Below are experts of layer 7 (counted from 0) of a mixture-of-experts language model. Rows are named router (the router's row for the expert), gate (a neuron's input weights, with its number), up (a neuron's input weights, with its number) and show model dimensions 0-191. Each number is 200 + 40 x the weight over its row's rms, rounded and kept within 0 to 999.
After each expert's rows: "mostly gets" lists some tokens that are sent to it at least half of the time; "comes after" lists some tokens at least twice as common just before its tokens as in all text. This comes from a sample of Wikipedia text that the model never trained on. Tokens count by the router's weight.

# expert 21
router,209,180,201,195,179,252,211,182,242,202,175,258,244,210,260,217,247,212,205,189,200,218,122,141,159,128,195,158,146,240,249,166,200,192,225,242,226,265,230,280,198,129,194,213,153,159,149,184,125,250,144,176,185,237,178,147,189,205,239,233,200,196,177,264,257,166,194,279,124,179,214,195,113,183,186,185,128,152,193,202,262,203,189,239,172,195,169,187,117,176,163,185,198,183,178,183,295,269,188,174,202,254,248,161,214,217,195,220,218,211,162,163,217,213,76,207,207,245,189,116,214,266,220,192,266,211,112,154,212,172,197,209,226,133,160,199,155,164,189,238,271,235,163,216,186,248,207,207,155,189,171,164,245,174,204,181,127,207,156,88,212,212,192,174,237,220,231,160,180,139,205,246,196,226,231,231,193,236,157,182,183,252,153,200,228,155,153,131,203,120,180,233
gate2,189,205,162,226,206,280,256,242,184,212,298,148,169,145,213,216,156,208,179,234,171,223,213,136,223,171,224,153,171,206,224,252,185,170,278,158,166,159,162,173,190,148,199,205,144,226,156,272,173,173,220,265,235,175,148,176,160,264,140,263,203,76,211,225,126,228,200,243,250,168,204,221,253,255,201,192,238,182,214,222,152,201,207,239,195,163,194,149,199,192,214,190,209,175,232,268,203,163,152,160,208,107,225,109,195,293,234,208,229,199,156,259,248,125,169,175,257,119,276,213,152,234,190,220,184,162,186,215,205,216,203,187,157,230,222,179,232,152,233,140,186,180,221,182,182,270,218,178,203,133,216,186,251,214,207,257,225,184,212,146,152,111,222,302,151,164,237,163,233,170,206,193,140,178,173,215,181,220,155,241,209,266,181,210,184,170,207,191,244,184,187,147
up2,268,205,274,245,184,223,278,271,231,240,203,173,238,146,210,204,255,266,190,215,137,163,186,171,239,232,208,243,191,268,195,193,182,211,227,191,221,200,238,256,224,85,210,203,170,152,214,166,267,258,141,192,155,146,193,141,165,177,224,180,171,186,195,231,199,199,149,191,160,223,211,160,255,165,257,176,181,203,232,134,259,250,229,151,136,165,244,159,193,200,215,245,223,212,298,270,114,139,174,239,262,167,276,233,156,204,190,231,152,260,233,191,184,166,164,185,229,134,142,174,182,198,169,211,189,205,190,242,247,174,167,159,164,219,159,233,145,164,166,229,265,232,239,199,174,169,257,209,173,172,229,191,219,251,176,197,233,157,195,216,285,183,210,284,153,241,189,136,243,209,242,233,103,205,192,184,263,166,215,232,206,247,172,197,129,239,235,191,192,234,174,243
mostly gets: "-", " and", " to", " of", " in", " or"
comes after: "\n", " part", " University", " one", " due", " end"

# expert 13
router,187,152,196,168,219,139,225,169,235,193,128,191,216,239,177,214,165,104,198,198,191,208,176,256,185,117,198,209,223,274,139,229,279,184,207,155,185,146,254,122,221,246,208,168,201,236,244,204,300,152,220,239,216,190,219,206,148,168,247,243,207,269,132,216,226,291,177,139,188,176,102,156,182,160,202,219,173,254,233,188,226,230,186,166,136,179,170,208,202,178,187,231,184,176,182,233,143,190,189,170,168,198,212,189,204,141,261,176,183,161,211,139,212,181,210,161,244,205,228,294,185,239,149,208,264,231,137,129,260,196,169,231,306,222,228,127,233,282,288,203,152,173,164,172,226,215,219,218,200,232,229,161,194,189,197,176,237,230,239,273,183,261,202,179,154,263,196,196,219,253,207,238,195,188,192,233,211,184,216,199,285,131,194,241,224,230,231,147,230,264,217,214
gate2,278,147,190,213,184,249,226,233,276,236,229,238,251,253,191,172,271,196,205,201,174,221,178,147,121,229,221,271,199,155,214,158,151,152,165,222,141,166,212,157,201,211,196,230,159,221,206,191,182,209,125,185,182,196,204,204,219,112,218,205,211,180,171,189,274,198,206,176,243,140,228,243,195,158,133,289,264,226,227,130,196,227,205,166,311,256,199,235,201,195,206,190,164,205,203,292,173,175,129,161,263,215,170,214,222,214,292,175,303,279,156,262,246,209,248,196,257,216,219,198,212,117,165,211,192,180,209,163,224,248,184,177,205,185,209,135,245,179,159,269,307,215,202,207,179,214,160,222,194,175,266,276,168,216,223,156,190,220,274,173,189,218,118,154,190,243,241,220,153,180,203,177,203,228,174,227,163,209,183,181,233,248,239,200,266,171,160,210,225,204,172,229
up2,181,207,194,203,231,179,280,164,211,157,261,211,105,210,212,247,211,158,199,186,197,229,175,230,138,172,200,242,174,312,150,166,236,252,226,220,174,235,243,266,134,169,158,161,133,152,242,157,200,195,197,248,208,217,159,171,184,257,248,251,179,162,199,121,173,168,186,232,238,205,141,237,227,245,163,178,281,280,216,276,178,235,159,223,160,142,226,192,229,164,225,179,163,177,116,195,197,179,222,159,215,178,161,181,168,278,201,186,153,241,171,158,271,206,157,210,171,230,262,212,206,220,181,269,233,146,214,179,140,225,153,256,252,216,194,238,229,232,273,129,185,139,175,229,190,247,170,200,181,220,202,194,199,179,132,221,175,124,188,231,178,175,200,221,288,230,166,189,115,214,236,173,227,158,198,279,200,181,202,216,205,147,229,136,133,274,152,197,216,156,213,177
mostly gets: " new", " known", " used", " work", " state", " called"
comes after: " a", " the", " his", " was", " and", " an"

# expert 12
router,147,206,220,198,261,217,283,211,151,188,199,185,179,225,257,223,216,222,208,205,294,205,176,214,196,166,155,195,135,195,268,246,213,223,227,189,119,203,173,113,205,178,193,156,159,216,199,192,260,196,243,106,248,208,128,228,170,227,177,168,219,194,243,213,153,234,181,216,150,249,62,159,179,168,174,172,213,141,150,266,241,200,199,158,152,205,116,197,99,213,131,255,167,222,237,211,212,247,225,204,159,228,228,181,267,251,171,249,138,205,180,192,119,242,195,253,214,193,181,239,176,266,176,152,159,169,187,228,183,110,182,228,181,225,136,210,217,140,256,241,231,182,188,188,152,179,203,179,213,186,186,160,145,190,209,176,238,187,219,168,220,241,279,225,176,218,248,221,219,154,252,253,235,217,181,244,170,141,209,175,264,237,231,209,128,238,146,160,153,228,222,232
gate0,191,178,186,233,184,199,239,211,182,188,147,237,229,281,185,72,250,180,190,262,294,110,209,200,207,245,184,175,175,208,220,191,151,239,246,173,219,221,94,166,234,154,202,232,257,152,237,215,201,176,254,189,144,200,117,218,152,173,224,170,199,230,248,216,232,214,250,180,223,237,152,156,225,187,180,175,209,214,217,266,205,227,238,160,163,206,193,146,149,222,251,199,277,290,175,213,224,197,291,229,277,213,112,147,234,235,203,204,211,204,207,259,157,193,176,233,187,184,258,294,232,218,146,138,194,207,188,216,230,241,173,169,186,223,191,154,223,188,123,202,202,195,249,238,196,236,212,226,213,168,188,110,147,173,144,231,175,224,139,234,268,233,234,181,212,234,245,127,187,182,210,160,223,140,248,203,182,246,122,257,219,266,157,199,186,203,175,235,193,232,164,208
up0,215,181,247,204,239,200,184,239,208,188,188,179,222,153,226,172,194,200,241,224,265,164,244,190,239,206,177,222,211,175,227,210,219,181,199,182,167,141,216,225,141,160,177,170,160,176,201,102,216,229,149,164,226,251,117,226,137,131,115,204,184,164,155,269,107,266,186,177,121,172,167,214,184,133,205,189,201,186,161,243,152,207,186,188,197,205,160,185,145,253,192,174,137,317,137,159,266,170,220,115,167,198,172,290,97,229,206,176,186,195,193,200,226,263,263,191,223,245,126,245,258,186,173,256,150,272,126,179,220,260,159,180,195,229,225,218,202,183,140,119,216,138,140,160,191,202,198,195,247,167,179,254,237,188,195,253,195,194,229,250,188,154,248,210,188,241,233,156,206,232,222,173,195,261,213,201,138,180,188,128,164,220,225,170,185,241,210,156,195,228,243,215
mostly gets: " he", " his", " that", " which", " it", " had"
comes after: "'", ".", ",", " that", "s", " where"

# expert 9
router,268,209,159,219,158,214,167,171,233,188,179,155,169,163,151,182,257,171,245,213,116,234,238,222,247,259,209,244,207,187,238,321,232,230,153,168,263,241,190,169,256,226,250,240,209,137,188,232,190,215,154,192,181,214,239,179,173,110,175,150,166,173,191,210,164,206,268,187,319,223,257,212,232,232,234,181,219,201,197,230,166,162,200,196,166,112,208,176,176,214,162,179,251,249,133,167,119,138,239,229,221,256,156,214,259,187,230,167,221,221,234,230,202,185,227,173,127,159,281,185,185,228,242,198,130,252,264,265,204,245,168,164,212,172,259,296,158,190,165,152,236,178,195,233,178,191,270,197,250,181,155,277,175,195,186,206,190,191,188,192,221,178,175,158,185,106,145,192,184,188,147,164,175,193,190,181,243,176,207,240,133,133,185,169,204,165,198,271,193,163,174,203
gate2,179,184,233,173,176,180,253,159,148,263,153,197,197,68,170,115,278,161,214,201,172,228,174,158,207,206,140,206,212,221,169,200,245,181,228,139,253,225,203,221,236,244,247,189,163,168,218,165,238,158,186,196,263,263,198,201,206,170,149,200,220,203,177,158,230,176,283,211,147,172,173,194,152,147,197,140,183,187,152,119,209,237,114,176,176,193,190,220,202,251,179,230,264,190,155,217,164,153,245,256,179,206,249,103,203,220,186,219,198,270,103,179,225,261,152,156,203,294,201,109,142,167,227,190,240,209,204,163,256,236,241,198,202,102,235,149,177,194,231,223,186,113,195,247,172,214,169,208,155,158,225,226,155,216,172,198,243,181,206,162,247,209,181,237,176,226,197,169,190,187,211,217,258,96,202,232,197,212,179,242,163,245,175,160,215,173,205,248,259,268,198,222
up2,226,155,188,246,216,129,227,210,239,161,175,185,221,223,223,176,126,125,148,205,220,116,223,172,220,117,177,297,157,200,205,127,207,218,226,144,179,201,176,233,249,201,213,128,241,262,226,174,200,208,258,234,128,117,134,228,181,160,219,208,220,185,212,170,226,194,182,162,194,225,258,221,169,198,156,202,254,152,105,240,195,196,251,248,178,212,197,282,204,188,161,139,157,161,230,226,242,195,163,174,185,205,222,261,152,209,268,188,245,289,221,262,176,282,214,200,222,202,244,169,199,214,239,253,188,223,214,210,174,214,151,254,172,189,229,176,208,234,167,238,224,128,226,235,211,178,203,259,192,268,181,227,246,202,191,168,195,144,243,184,187,220,145,109,206,201,265,194,326,167,218,230,171,276,233,206,158,124,213,215,218,207,195,264,134,169,165,178,197,228,167,215
mostly gets: " 0", " October", " May", " June", " February", " April"
comes after: " |", " in", ":", " D", " on", " 17"

# expert 3
router,265,193,132,190,170,189,199,255,192,163,260,227,208,200,161,206,182,214,230,214,195,155,246,235,203,213,229,286,146,137,203,168,224,219,192,177,235,238,191,316,175,222,183,268,203,213,131,235,140,214,195,185,171,140,166,194,231,182,178,178,262,223,188,178,190,182,171,211,216,237,224,255,219,152,271,190,128,141,216,207,232,242,153,206,174,177,237,218,286,224,204,217,224,244,216,188,256,212,230,231,242,158,140,230,199,272,173,253,259,174,238,144,225,192,211,190,127,160,223,144,198,171,254,197,173,254,279,250,229,223,207,93,223,219,224,279,187,225,180,180,188,246,187,248,209,214,259,182,181,262,190,257,158,198,207,223,169,247,208,273,223,117,230,267,224,119,112,155,220,224,193,234,256,269,247,165,228,120,185,242,182,246,237,180,184,227,155,242,163,151,214,160
gate2,134,152,220,212,202,149,140,237,260,185,225,215,178,175,169,169,199,215,262,216,208,192,187,230,247,189,159,208,105,207,206,193,219,232,174,131,262,150,258,163,195,217,190,186,195,208,238,204,202,225,243,238,198,195,209,184,305,293,193,207,240,224,141,232,221,252,226,159,221,218,179,174,148,196,208,212,170,156,159,149,206,194,208,267,185,170,201,187,287,122,212,175,181,169,186,126,193,177,256,218,240,293,183,245,148,250,166,204,197,115,172,107,214,178,168,256,191,248,274,202,179,244,177,165,202,189,180,102,197,219,151,245,262,280,225,191,161,209,212,229,204,188,111,189,205,185,257,155,195,216,146,194,179,163,214,202,246,217,143,197,203,278,253,168,165,129,193,238,211,205,203,282,108,186,244,194,226,199,139,207,147,245,285,208,224,164,230,143,186,181,250,201
up2,220,159,241,184,181,212,226,178,232,183,192,165,193,202,160,231,249,212,148,276,182,178,230,167,223,187,186,255,140,150,172,124,157,180,222,152,242,184,200,174,296,195,202,120,211,134,217,192,205,278,250,234,149,264,179,176,219,192,178,234,182,207,247,260,217,161,225,121,256,162,161,172,222,202,213,230,229,186,206,153,250,114,177,180,186,206,197,211,210,192,262,176,221,130,185,193,194,135,197,206,192,182,195,249,274,184,235,194,324,179,176,314,158,133,220,233,211,212,171,194,200,190,244,224,217,243,242,245,164,250,177,216,134,121,162,160,195,163,143,195,207,265,150,193,182,112,172,209,182,234,207,165,214,280,197,222,217,133,173,109,178,160,192,211,236,245,165,151,184,226,193,185,144,178,227,255,141,212,137,153,140,193,193,242,165,226,226,131,160,232,167,146
mostly gets: " |", "---|---|---|---|", " 0;", "|", " 0", " MF"
comes after: " |", " ", "|", " 0", " 1", " —"

# expert 1
router,233,143,76,174,258,189,203,169,203,221,262,203,260,210,224,119,241,202,136,205,324,206,195,223,146,207,246,222,198,253,234,168,222,224,227,153,158,224,143,155,198,238,152,143,151,239,169,223,223,193,225,222,238,214,230,213,223,235,220,178,227,196,200,168,235,129,240,248,148,144,183,216,164,238,179,194,145,224,245,213,167,222,199,155,164,228,176,175,285,226,253,249,138,197,216,171,68,249,207,208,240,164,152,209,250,174,180,214,186,194,164,226,180,215,210,209,181,145,195,234,185,170,208,181,154,215,255,257,175,204,223,133,220,220,201,173,311,206,182,242,155,213,207,170,186,165,209,190,209,235,197,242,210,197,159,140,262,194,257,118,216,204,257,251,195,206,186,128,205,260,186,215,187,212,282,82,160,210,174,226,223,261,127,213,198,171,269,184,202,219,197,233
gate0,155,232,216,167,186,241,179,229,127,245,243,243,254,283,193,207,160,166,195,215,194,214,189,163,200,183,186,266,105,225,165,167,164,216,228,130,250,217,259,208,248,148,252,183,196,146,221,160,269,187,128,164,169,163,149,206,175,196,267,244,196,188,154,189,245,190,148,158,135,176,190,189,209,204,243,183,119,169,201,195,236,324,186,134,229,237,190,185,179,205,164,175,200,246,186,176,171,114,154,275,234,103,189,204,159,193,189,222,166,229,256,195,194,260,231,212,205,172,221,233,224,240,206,176,176,185,253,223,169,258,221,159,235,227,161,210,226,211,187,177,266,168,264,220,142,135,188,216,235,185,126,237,163,169,87,166,265,178,196,289,159,267,189,187,215,232,183,132,166,198,148,149,205,258,188,225,215,236,204,221,190,167,191,210,174,108,241,224,195,215,226,213
up0,250,266,83,141,245,248,145,187,296,158,207,259,202,127,195,228,191,203,180,182,189,205,245,158,246,189,167,205,151,156,229,169,202,290,267,224,185,136,224,188,204,164,109,238,267,128,199,189,166,156,224,175,210,233,154,250,230,182,207,237,97,193,237,247,262,158,201,246,146,226,210,280,203,242,213,272,236,257,209,226,226,195,253,210,207,254,178,185,204,214,129,213,208,168,161,101,213,244,244,175,171,200,224,205,185,232,128,254,267,222,161,254,202,222,131,173,216,221,196,184,237,220,194,208,238,191,211,206,217,199,200,145,216,210,264,174,213,179,163,170,195,252,304,184,252,160,145,231,249,182,157,134,216,208,249,298,154,195,212,215,169,183,151,208,188,225,234,225,215,186,229,198,230,229,205,133,209,199,210,237,192,219,154,241,167,182,217,250,227,180,159,218
mostly gets: " one", " first", " two", " all", " other", " three"
comes after: " the", "-", " and", " as", ":", " a"

# expert 14
router,234,220,206,210,259,177,164,131,320,233,228,173,203,228,208,162,158,197,177,182,209,235,259,151,210,236,103,260,151,217,197,209,228,254,240,199,186,176,236,101,200,196,186,225,253,223,255,215,325,213,201,218,209,220,212,155,219,203,207,188,146,244,238,158,204,249,196,204,115,110,163,237,149,172,218,254,251,202,243,225,218,183,214,189,150,151,232,186,215,243,175,283,181,167,159,194,70,175,170,190,206,262,177,219,224,183,223,187,248,155,205,242,194,179,201,310,250,200,231,193,136,183,133,225,174,199,177,220,233,201,213,221,223,209,211,184,256,180,185,234,262,183,147,192,225,182,162,254,171,198,277,217,168,243,168,189,205,264,253,218,181,211,141,158,244,203,155,171,195,181,234,175,161,211,186,283,238,227,192,204,270,226,129,255,224,233,266,253,152,178,184,212
gate2,172,200,146,160,142,197,236,160,227,184,225,173,237,175,210,194,225,195,266,154,118,197,224,221,246,281,245,148,221,265,167,146,206,284,210,241,125,227,262,176,208,217,235,161,233,138,170,184,198,132,163,165,253,161,200,213,116,219,188,164,213,164,164,182,188,254,254,141,158,198,274,198,159,189,174,218,171,240,265,238,166,192,196,140,167,184,244,192,194,154,171,202,203,258,207,214,166,242,222,200,203,191,263,126,172,223,186,179,223,255,108,164,192,155,146,142,213,252,173,234,208,181,195,212,210,201,263,225,200,187,228,229,247,179,158,250,266,223,164,220,234,265,203,150,173,180,158,165,251,252,347,226,211,190,215,232,204,215,223,172,242,210,227,164,198,202,174,194,260,220,110,113,170,251,160,260,202,222,272,178,192,203,193,223,129,222,160,254,227,265,202,202
up2,220,188,202,269,168,105,188,166,155,165,159,235,242,159,222,146,209,232,270,207,196,211,283,158,218,257,147,190,266,223,201,204,156,149,182,190,172,248,167,235,209,172,236,242,198,94,170,177,202,186,209,172,157,256,204,176,215,234,199,207,206,169,180,164,243,82,194,223,231,173,182,156,177,176,150,175,236,171,232,178,198,175,191,157,216,177,190,246,215,249,216,184,173,220,155,223,169,147,255,248,223,195,266,171,324,242,155,184,149,164,210,239,227,267,217,264,257,183,247,223,113,142,168,172,189,122,169,211,189,230,191,232,232,199,197,254,266,206,215,172,185,186,183,198,245,198,226,184,192,190,209,226,242,116,218,207,238,284,236,154,183,178,221,196,106,181,239,217,181,234,149,238,189,182,175,282,279,213,118,187,198,258,193,253,224,207,182,199,249,178,110,259
mostly gets: " South", "The", " Re", " non", " An", " New"
comes after: " the", " a", " of", " \"", "-", ":"

# expert 17
router,212,195,102,196,276,206,177,235,236,233,247,189,219,222,174,169,214,175,148,118,159,299,255,214,197,291,147,243,123,192,261,211,184,189,231,176,168,193,168,234,154,146,178,187,196,233,128,301,215,273,222,133,169,154,169,181,270,247,195,186,164,192,267,225,219,190,245,261,158,216,171,230,155,205,214,173,184,206,220,191,105,205,176,185,177,33,156,210,240,211,177,267,176,198,242,181,139,203,223,194,229,106,189,244,245,176,260,235,162,290,226,172,222,171,229,235,206,225,245,166,108,133,180,159,169,185,223,184,168,187,203,248,184,179,222,215,210,154,224,172,191,244,190,260,213,159,195,206,259,217,193,212,191,219,197,217,204,244,191,205,171,210,182,169,225,271,227,260,183,140,163,207,195,203,195,157,193,155,183,210,264,182,203,193,175,226,219,229,163,188,187,255
gate0,209,145,193,183,173,254,271,331,99,100,244,227,159,212,163,181,194,208,198,237,138,208,194,199,142,186,200,185,167,213,235,255,115,125,248,268,147,214,183,167,145,203,221,229,176,221,247,244,190,255,161,213,249,206,190,231,173,222,217,243,211,236,220,167,170,245,187,206,186,135,210,205,154,218,142,201,141,165,225,280,117,185,156,182,163,182,201,180,211,239,155,191,147,196,197,174,187,226,175,217,216,230,271,230,283,129,227,172,195,192,160,255,266,210,152,228,197,161,245,196,218,253,196,230,232,236,152,183,186,274,260,159,205,231,207,231,225,199,250,149,207,214,250,213,164,238,232,261,207,163,186,196,225,224,201,194,261,153,288,146,185,111,148,191,191,225,197,255,188,187,134,223,236,195,253,123,189,155,205,200,254,211,225,258,191,216,161,136,189,151,228,223
up0,205,206,231,164,177,183,229,227,233,185,127,225,216,168,233,235,188,227,261,242,210,252,186,233,188,165,155,240,229,198,194,218,155,259,115,198,279,177,233,247,121,233,184,216,258,185,194,189,217,190,271,232,188,183,236,196,279,239,161,167,187,169,234,213,215,178,193,220,129,160,238,232,261,165,230,231,179,253,178,157,149,208,216,211,187,181,182,140,229,176,223,274,229,240,224,194,151,224,214,245,219,154,214,150,225,164,138,212,245,97,190,271,159,203,164,213,176,199,306,211,146,189,229,238,266,254,170,248,140,184,266,210,158,172,162,260,97,160,181,154,164,151,212,232,170,283,127,260,186,246,160,165,200,275,159,147,137,170,187,195,166,170,257,201,155,256,237,228,248,274,211,262,241,168,187,220,171,165,205,194,253,154,235,176,173,196,220,166,241,214,215,169
mostly gets: " the", " a", " The", " his", " an", "The"
comes after: " of", " in", " for", " at", " to", " is"

# expert 6
router,215,191,180,186,167,288,242,221,234,229,209,204,243,231,218,192,266,216,229,153,240,223,101,148,188,191,256,130,227,190,219,152,136,182,248,170,219,224,205,297,203,140,189,301,188,154,204,194,149,229,148,214,134,260,221,154,222,202,259,285,224,195,109,207,255,184,225,177,236,219,228,178,205,202,248,213,80,184,220,256,212,238,206,209,237,220,181,230,171,215,188,124,236,194,193,196,303,200,159,195,169,241,236,209,214,198,213,216,201,222,183,163,233,207,185,176,239,284,184,219,305,276,208,178,231,230,186,142,199,227,218,125,201,252,196,149,184,146,220,253,185,232,207,242,205,288,187,192,135,194,181,255,239,192,201,224,136,162,128,152,185,209,206,220,207,164,153,152,211,147,160,154,170,185,198,227,162,197,153,204,174,276,175,160,176,202,171,114,221,208,162,191
gate2,186,247,185,157,214,210,199,163,156,187,212,201,211,236,164,216,237,133,177,257,233,300,168,238,247,219,193,194,225,214,270,103,216,183,190,225,90,268,159,228,120,212,191,164,223,230,258,192,218,150,204,175,195,214,174,199,256,167,162,167,252,154,311,162,179,169,244,168,283,179,235,212,211,236,242,209,194,239,195,190,199,247,153,251,202,197,148,209,201,151,235,117,184,231,201,232,170,245,205,158,193,244,249,169,239,263,140,193,200,121,202,216,241,169,189,207,173,187,283,254,206,268,194,199,165,205,270,186,203,263,289,140,213,164,140,213,129,203,207,229,211,180,213,207,149,185,173,175,98,175,212,183,193,187,227,240,171,216,178,163,250,181,250,116,184,202,225,228,209,246,184,183,193,189,215,202,154,271,180,179,173,232,196,138,118,244,217,213,216,253,155,284
up2,226,193,174,194,198,209,129,166,162,239,220,309,200,283,153,291,112,185,171,173,207,221,196,146,200,198,166,192,214,165,177,179,144,253,233,244,148,199,215,218,147,265,233,219,190,225,198,241,196,151,239,179,254,250,193,278,176,128,242,242,211,215,252,208,241,171,273,193,179,226,115,279,239,218,284,230,178,236,189,216,102,205,162,190,207,196,238,248,164,253,195,235,167,236,150,269,223,211,69,166,203,170,213,181,181,149,213,249,184,188,255,170,221,244,228,226,193,252,216,212,209,172,257,191,193,227,214,219,216,182,181,216,134,191,229,227,200,237,231,195,161,174,237,176,207,160,212,159,242,197,138,328,208,263,246,159,207,256,255,193,161,142,172,227,220,237,185,195,140,201,206,178,180,220,236,206,112,156,158,226,240,231,255,195,259,178,198,241,196,211,175,214
mostly gets: "),", ",", " when", " ==", " until", "\","
comes after: "\n", ".", "==", " ==", "===", " ==="

# expert 7
router,226,235,196,198,145,149,195,208,116,228,257,177,221,179,202,162,180,227,143,177,162,296,213,217,172,186,259,229,204,220,199,162,282,251,203,162,186,154,175,230,184,158,220,185,187,227,73,163,116,200,140,270,205,200,169,193,171,212,211,290,155,172,179,192,269,167,178,257,187,155,245,192,215,220,205,223,140,166,215,186,244,221,206,183,185,202,153,187,220,197,185,173,209,163,167,216,264,251,219,213,179,209,201,207,165,266,154,225,215,172,248,235,132,186,279,232,259,167,258,155,193,210,263,230,214,233,51,224,121,239,144,157,195,161,153,245,202,60,235,207,253,211,225,243,252,254,193,237,215,178,224,136,227,204,167,182,203,235,200,194,237,210,200,239,132,203,135,204,174,246,249,213,216,240,213,226,215,186,162,234,211,224,188,189,173,180,213,212,156,115,237,200
gate0,231,265,252,236,190,180,202,179,216,153,209,201,203,191,193,149,304,157,135,188,181,207,226,188,147,129,208,214,234,218,169,190,259,182,244,135,200,212,145,158,151,250,189,213,213,226,206,206,230,156,202,191,188,242,165,207,243,199,239,161,177,224,177,275,258,179,231,152,128,220,158,209,237,194,246,217,153,281,208,148,162,216,194,204,188,182,175,213,288,198,228,191,263,148,178,164,209,211,176,213,242,170,144,209,209,218,200,193,209,185,143,217,222,181,199,215,244,150,155,261,196,228,279,221,234,188,198,220,88,217,140,203,166,154,268,247,149,189,277,210,99,293,241,111,195,224,229,215,138,190,209,192,151,191,258,168,216,204,243,163,236,205,214,174,230,181,291,229,211,239,237,223,179,165,226,282,162,170,201,190,157,334,230,185,138,188,188,234,170,205,115,193
up0,251,156,106,195,251,238,201,189,224,169,209,173,183,235,209,209,203,154,251,197,219,227,221,239,183,185,213,215,190,277,235,232,176,185,239,150,215,184,187,164,157,279,135,252,116,224,200,142,218,270,180,230,164,210,136,194,299,154,163,169,201,166,197,161,178,174,156,210,185,237,188,223,253,190,310,108,177,193,249,265,192,143,208,181,250,233,266,168,225,158,183,271,274,190,226,203,154,258,160,231,206,181,261,285,188,178,196,244,256,172,184,204,173,191,166,178,194,207,172,163,212,225,115,228,249,179,208,257,140,197,181,252,155,263,210,181,188,190,164,187,170,251,136,195,125,205,166,193,194,213,173,250,199,225,253,215,198,197,198,178,292,142,154,144,208,204,279,164,236,263,173,271,131,184,170,244,240,226,228,209,235,178,256,176,238,225,188,160,215,251,251,211
mostly gets: "|", "---|---|---|---|", " until", " at", " but", "In"
comes after: "\n", " (", " Year", " Votes", " Candidate", " Party"

# expert 23
router,178,237,181,183,207,199,190,149,209,205,115,174,200,203,172,218,228,128,163,146,121,289,138,229,145,260,229,117,261,231,147,210,132,172,221,268,236,127,270,207,234,193,156,188,237,253,188,183,198,162,194,218,248,154,222,179,213,274,231,272,155,154,271,181,151,187,239,284,237,250,209,210,223,292,231,142,212,190,176,151,173,165,290,188,169,164,163,234,169,167,185,217,239,200,144,200,193,273,187,218,139,204,247,160,152,155,193,147,180,211,248,165,211,206,215,174,121,206,245,158,122,273,237,174,264,204,142,163,184,175,135,235,209,215,147,234,172,176,158,158,174,166,209,193,207,169,197,178,155,205,211,163,221,183,175,234,146,186,144,214,217,232,137,125,263,238,208,204,175,177,253,181,192,146,191,227,216,213,224,243,237,159,213,236,133,210,167,169,229,185,227,204
gate2,144,212,186,210,263,258,134,145,219,197,242,264,158,174,212,247,182,146,221,164,204,197,200,238,160,208,237,140,214,181,177,219,218,114,165,184,213,191,152,200,231,158,183,173,224,244,142,187,173,145,250,91,212,150,158,240,219,174,139,269,194,187,217,245,232,229,231,240,196,254,169,162,216,225,227,230,207,199,163,251,186,194,174,186,224,203,202,237,224,207,227,171,201,266,212,221,154,153,172,186,213,221,280,211,216,196,171,196,148,264,319,142,225,167,270,196,174,216,234,256,225,164,215,152,145,207,164,164,218,227,191,161,223,254,168,237,270,233,304,110,253,201,228,116,216,213,199,147,153,174,171,232,187,241,133,134,190,211,165,207,275,200,199,168,157,192,210,253,247,175,144,195,229,256,165,115,215,130,181,157,181,185,178,182,180,128,232,211,148,197,165,277
up2,246,187,166,216,203,185,209,240,175,234,230,239,201,170,207,230,165,166,208,153,145,147,239,207,324,153,204,177,93,187,200,194,194,173,223,126,164,240,192,209,167,246,168,242,184,269,237,194,216,251,246,246,133,285,223,172,269,240,123,277,191,224,175,170,197,211,168,203,153,198,177,125,206,190,210,207,212,180,210,231,183,219,200,188,210,182,178,233,134,225,200,222,167,181,211,240,149,171,181,148,207,205,256,326,194,186,163,229,160,172,165,141,244,214,156,223,248,193,176,158,255,190,198,213,222,179,236,179,215,192,224,163,162,203,160,136,277,262,220,172,239,198,230,121,278,257,215,204,194,209,254,178,185,251,214,157,234,112,153,242,145,204,227,210,274,214,152,202,152,281,183,236,173,179,210,157,187,225,177,151,162,174,233,193,223,325,243,209,114,217,193,196
mostly gets: " his", " their", " her", " him", " its", " became"
comes after: " to", " and", " was", " he", " He", " who"